Experts of a small language model.
Size: 11 layers, width 448, vocabulary 16384, 55.8M parameters.
Training: a variant of SOAP for the experts, 406M tokens, 3428 steps.
Below are experts of layer 7 (counted from 0) of a mixture-of-experts language model. Rows are named router (the router's row for the expert), gate (a neuron's input weights, with its number), up (a neuron's input weights, with its number), down (a neuron's output weights, with its number) and show model dimensions 192-223. Each number is 128 + 32 x the weight over its row's rms, rounded and kept within 0 to 255. Numbers have three digits each.
After each expert's rows: a language model's description of what the expert responds to. This comes from a sample of Wikipedia text that the model never trained on.

# expert 11
router:162094107152081125050146116142110161133064135141156097088153173171193141129104097147164142142115
gate0:087151127124134123143107110097143124124124141152106128158098140124153120152141122117118070098082
up0:077162125154096165128147148140162122122114088126127116091132128113100145113174153151143141119119
down0:100131187064111130146143082049086115073073152107147155083128075126157141127117156125107179157143
gate1:148168095142134205124166144115143103125100136125127092069105122228210103137121152135124129128176
up1:146099156143119118126199127139127163120157049120138115148136133070174116096159176107161105098144
down1:133099145165155169095129090128165105134055119115136122126130144114136063137237117131158182110121
gate2:103110112154112157118113144143114155142039119139181088121120122048141148157121086163092130057109
up2:146255125172119103093160147076119144137144168147193144158127118157176208103091114098099162102136
down2:116127149089124153160086104128176148162088175083130139156134197082171150141158110171123120110136
gate3:158122141077066072141149119146138116138101130131156101133169155164162120113117100168130053122171
up3:134021178089066115099148119133091076132117088129155105099137091137104058116126114153169152121171
down3:142093131155114170104147067148111118110133186160085071103144135080136163149011117134061103151135
Description: Digits in numbers

# expert 3
router:120124159085151140103124127135153143136130120146104132161100118167135099148163130094159123142144
gate0:111178141117164125159165194105059108142099082102122109139129125110145115194143119140134126161130
up0:184169125112114121116134128147096076128104076120167168107114068126166191160100204136125124138112
down0:116091095099117128105109137099165110089181121116147133095120117085132116074110105134065155066070
gate1:077063114108159103141103124138139165120158140119157093116053120122119132139141147152113088116138
up1:137186098109116137111155156111125086109089141121129152121139028157147164100136118113140152137082
down1:120149073120153143064118100134111147133136109145122126133067165126076126135136200118128128139103
gate2:125119180124142111109133167148136124137080170127105117098130176108115141147123100186163167103113
up2:157126107137158153137058142131126043126166138133141144113119140096121149152232131081094121190064
down2:127089167118138214123168125122149160157119108127097173087180100082132161079102159096143164119126
gate3:099105133122093097180121121082129165199077136105175140164157139071161160163109133112146180127095
up3:101164121182091102156070098098139115119128121109168133108131142129162112107118161034088124163151
down3:146171169111159129121191153108070083151124136179106076161087061129127054169114158061059123109105
Description: Personal name endings

# expert 8
router:076111157147129177119116130106176164154157129111148134119098081126166056140171162145123100098098
gate0:107132125147087102074141091130102070018135115138153188133105080147133127142122191132170081114122
up0:092154161153155114126130155120127144100197098091094192107144088104168142084131132150189076112137
down0:140122122134143165117124122145143137114088139135108106163104118120099129093154095067138103152115
gate1:165119152133098127129124148127088149098055126157085206126064130140106129136097147161159157129103
up1:186090091101088136142149131084118108053079131146130108090113135100121107115167087128190137172112
down1:159169109029101153059152094087103151115208128168102158120155114074082094129083177181132155108163
gate2:115117131119082187147123108104178119148103108162153114136114134125134110155125135130085141213096
up2:140130107166148089120097100198142099093209095086102121109173194122098078055115087155163143055131
down2:128078180184124171105138101166154079094065150138112134109094119083065156099070136122110102115127
gate3:146130153167135145136137131124155067016119146134138152154144136101106139078138098160132108173128
up3:108132113141115122129103114127083154175119141163113146096140074149181154171144161140152164110134
down3:130159106091122140118096077126150083126171178105206168131162075120149121160107175096118108117127
Description: Determiners after prepositions

# expert 5
router:156167159122148105140126124128165153107120143113179134076149163161160161128143132138134091144166
gate0:148168072139147146125221124101129176142115126105159113108134184115154177108150153133176124114188
up0:194131060114173154119142128134150119105116099072150188086148091122134186102186132129168114164138
down0:144143098136086098147103186144122212058117144175123146165044149097063150108126158060112070125106
gate1:147132168129154153187164169175131146115140111119087126117116112109123143094110195148130126162137
up1:135100122131128158128148132064092148153131202155134140118119119076164124136134130134093154157160
down1:100094090107128154140128096150109113131136099161146167115098110138118086105128187106162138093199
gate2:152197143138143107093139125154067112151142111154123056093085140139136116120118177123164157172065
up2:139174123130145081117138078127074143135152146147142172113140164150146176113084131122112188109107
down2:107076087123158156124128122170122137131127156166166105139190139120089166121117141152189118093163
gate3:093101141104177136170109069144081116188115118126125076104147152100150103120095145107140083133097
up3:094188077138104206096173168097174146074135115158077173135149092143104142116154131118118202161142
down3:144127110064118136114069133158172116059180152146126092102161114121108148096142072159127093153108
Description: Numbers and opening parentheses

# expert 9
router:124121134106122096176191134120101103129156156114091084162097111118148134136115143140137129086175
gate0:119079127133114160154097115096131124128155045106166149132059100079168119115122096117134197146171
up0:149082165136086095153128144112131167167159106132092110092125126104150110146095119104159163129109
down0:155126116103208156201098121156148158201066125119109152162156109107109135170127180126072166116123
gate1:128131120136130135092138124140165143159106142116199118108048104136168147181167129115190134134105
up1:067102123140115147100173130141143104073148130141120111097105159154139099153147144059155151140093
down1:090172139113136127139086114144140228121166042156116129145125080187095120120147118130087080073219
gate2:142107101088156127141130133123113093102206179088066180176126129148177205125128071114122066104097
up2:094171118119062153133079150172176181169102131127213107079160138098116108135127132101231157090172
down2:161094177173190118090061133065102110174133108141176104117115123107178081136099076163126156120136
gate3:167154123148183099118167113123066059166128133034165115100104108187108172073121152133126099231089
up3:103126151095156145121122123146083086192184154110111190064086094124122165134149147091152129163108
down3:105134151109104081106095195183141146109136095090115129120104123175123143175158151109167156136154
Description: Infobox labels and separators

# expert 6
router:097142153110130109094151094141184106150110089118098164166066113115115105134159071141057136146067
gate0:145104118059122096111103135070132114083133113126127116140128125058098114113168098123104108122111
up0:095114108144087157115082048117127122117148107115107146136127118095190102086128105105137134111175
down0:115201145127108114079146118130117060086108157095108148133055123112153136086121140132183160130113
gate1:115124156088114143133128168108106102139108091104217188134060135197163157122106134125104153125104
up1:075091164035079160164138102072126011129184149157169156104120085117175142128130171149089115163086
down1:080159109158091089177091164190086104180129068182113104154129094142077157126090111163171089159131
gate2:117155103108092144129172116081068123124164127084135145095138134130093111137158201171134118087162
up2:148153087128156080119155068077177132102141088141060111157090146132110096152058125116127138171131
down2:132118139122144135153125136114096109089045164100116159106110114071162174148140128141141107142131
gate3:128105092047148106155142161135093132124112157124122145115110152091124134063166150082146107069151
up3:117082094112129118094136123097101142122111111126115098096122088154112146094162105116113121114136
down3:134117113143146147092168106176163092145115050095121152093143168087089116069152105198104120055056
Description: Hyphens and accented pieces

# expert 0
router:210179136144105142108112158150126136095177096116153172144182102106105096144117109149145140161163
gate0:108132124136122139103151099125173107130145148101118131110115095060160151132161151162069144156067
up0:115134152125130126158142103130152058164125118131119205117135079100118115139145093168188076120211
down0:158024122105121146161132133171108161112150099111175115140078117066126117159160103106146108182107
gate1:158083132086136092118134088161158095132168138113144101104112142118161078123173084076125107161112
up1:100178160107106168113151109127128157085149106131149131180092142203125147166131155174097089058123
down1:154134118144121091193152135116112105168112160130149108123141130141077151125106147229135132140090
gate2:004114066190122108161124158089136115125176064128153108113136130114159110107156130127133101067116
up2:126125185140167096153123139168079156156158125092178140120176171113157123122156159158136123156179
down2:119061095049152111173166153131113132160175112173151123123065150063167104120102160075201080157110
gate3:109153104005121134149157118105126154140149097149136120126175099123115121062110076120149090136139
up3:124124179065133138122149129080120172158118121122119113144115093111134106097133103167141122174119
down3:120121104165135119147130105086127110155136076108117123162078140038083117137092102114118114140109
Description: Headings and line breaks

# expert 4
router:150152116149144147136143131100086130139030070154167167082136106118157153121079172092161104139130
gate0:152124173103146131120128176100100123106095078179156124139139101083105134115161091181139158107136
up0:054170147144138100101086158129172103108128137124121127141100142143130138148130149088181141158159
down0:149089087186118164167167100103110139092166073091134138156167059137135074108142117160158151079135
gate1:168131081173119115141123103111094177114098133142145160160098088149115098083184131122142095134126
up1:134141144165115147060154156136081156130115144154127089049105174121108149152117126129146073047080
down1:145162127167147118219089166146154091138106132145154095162132197122122100102110093143053124124144
gate2:060095153162115097099129116139112127139090124129125084067159091114136170111086110096131116128128
up2:091177144112140138136184113139130095044097134110082100138104060146145193154104099101040171116111
down2:130161126161113144144120160137124103075155071163146153162146125137112150175192214105106089131106
gate3:102137104137095085131106141100146095138090165111113137094140175171111135021083132095132155115144
up3:164150112132121043094140139120123092080117141140096159126141155136137164119113123018173132133124
down3:060139150095152186056098079154125113148146149128099170128157161138142179141184084153079104122148
Description: Word-initial letters

# expert 7
router:127151114157093149148093101082170123153185093117114091106113134118106113139096130092172141155109
gate0:096173124195157161131136141118108148133165139065130131173139125101112150125094148027121153069144
up0:074138103168196176130145084060125133152112143084144145176149102155118131146100105048097115124166
down0:152125094092088123074117121081163158106145059155147120103089144109160146135144112154111110099112
gate1:175106109084120158145118114147159110079087111108110110076133165122126126139133128139176176094162
up1:079157152142121121085132165086113166171169155152131141176136102127116142123134127098097098150110
down1:058093152106139078128102142093112112111084143126148116156144096163109105150208177128048149138095
gate2:127100132175172106157158082112111138159128071117085153094154123178138104164116070167153106144159
up2:157129105127185133119125080108113095122127137163110117104182189109105111159130112119136117154155
down2:129155173095149127155191127159126080124206137107115144076143128153131126147062114135160124131123
gate3:080130114098172152186122119170135110117107102112171119117143050125065153155094186129128165173198
up3:071116125126143126202121078145114109140096130140136157113134121164119152185096130113131169175171
down3:141145079165128175093143125151127110116154100128088094125130090150129129129123180161128123188179
Description: Verbs and function words

# expert 1
router:075067070130119138163081107090170077110155174122125114070144198118095150093145130165107159116138
gate0:173119148134150109136126053144111088088123083074153061126147154131129115145125127149136123094138
up0:141112124113071197126142180143086163178099149169128208097114135137135130109128119156146156161104
down0:165080109128192101127145098128108130155100103181055169103077178071153069085153110113089163099145
gate1:156173163121149102046122102124134090124123130116084141114168118150093116170117122152096213074117
up1:109137159135115151155111143102159112103118128162081071109067158127138075180145124137085102162134
down1:118094187106125152100154228033153114134148101133141049158152136140093094158113137138105115116131
gate2:119085135111140110174130161181129114138145069135118150152152086100148053096160124099144138158108
up2:195094114163111126164137200132087112126106100100134150159141104109191093072072152111115139098118
down2:117098193092136152156161064146151115148117117161130137131135127112105106096142133120122158169134
gate3:149196105154148146108126140142148138111101101095080106190103082111129107186178161120197137109150
up3:117104088128118059135146138133111112155120150132183119109111166119123119123082120151098132154048
down3:140130165153149150099096166104137124127146080165102079105141113177132110143083111125120135158096
Description: Word-final noun endings

# expert 2
router:153153140107081134128148136156084116091066175135107107190113141082112127173162132106131099098156
gate0:128162118126097151109090151098069189105149128148163163138141141151129153123106055157183124087056
up0:136133162146107121126080169091162211120114135189183133159117118090156118183128097111131114130097
down0:134121077107145124140155126144101101092157128088125098168202077107124119131043150128173077111072
gate1:132154124128119109127100135123166113165158144195108153124167139130171127091173138161134106137125
up1:174153123165087143108124142107150132171134121116112158094186124161112082125179142100084109103116
down1:159105170164113157115156151146075176150134147142151191185106174124181132167143098074154119094136
gate2:109145109091133118134068200142132177081139136129125137141130131162083105145155095163131131147167
up2:103142129129185218132169124083148134144113128118188151108144135128108138176164145131136089172069
down2:134170149151132103120113151110163153156109119185105145066075097179099146088090101099118199143123
gate3:092151116157098114171172136103137147211177156125155074183143158108100093135127130124159141051140
up3:201147185073167082125132141130129100132109134084125170100144127129163154145150078122114071107102
down3:177138104171098139120014113074156099125162126164140138145106095138075143123137122134171138164148
Description: Sentence ends, table headers

# expert 10
router:101115101105191091159113181129105166109170134170108120110163156129074168110119124105084162131108
gate0:195067124144115155184114197159127176109152109175136155137109126163167100087201112125136130153122
up0:094164124121158155106126126103112143099038098065158092115101127076097191150046175089178103075155
down0:129125103116143105185141043077074155147157053077142073106143100123111126184137165136145120122110
gate1:122165099149064177136159083141151126158150151102123129105144113149128132106126138122142177114089
up1:121155141113118124144171116157127130156137129157132149093126158089164129154085098149079150195146
down1:103150130182130170103150102129086130198098131157114068110095090090139149124129158121152146142168
gate2:160139133121184099044118104161060109149167078107139162137180192141154114102130043144099125106151
up2:127114123160174132107128126110102151141137137106122154100116130096133086132123088112123159143174
down2:093123102125135174125109191123090082150117147110156138095120123141129108091146153116117091186128
gate3:150131086106090111067141083167148111100162135118175109149146127123136109179121115109203147133133
up3:125134160098141159116128157155183118140136079145138083087177118167165128100145113135078136127091
down3:082132160134146123118158164144179147159104083109127102151155112128134140132125160158084187166117
Description: Mid-word stem pieces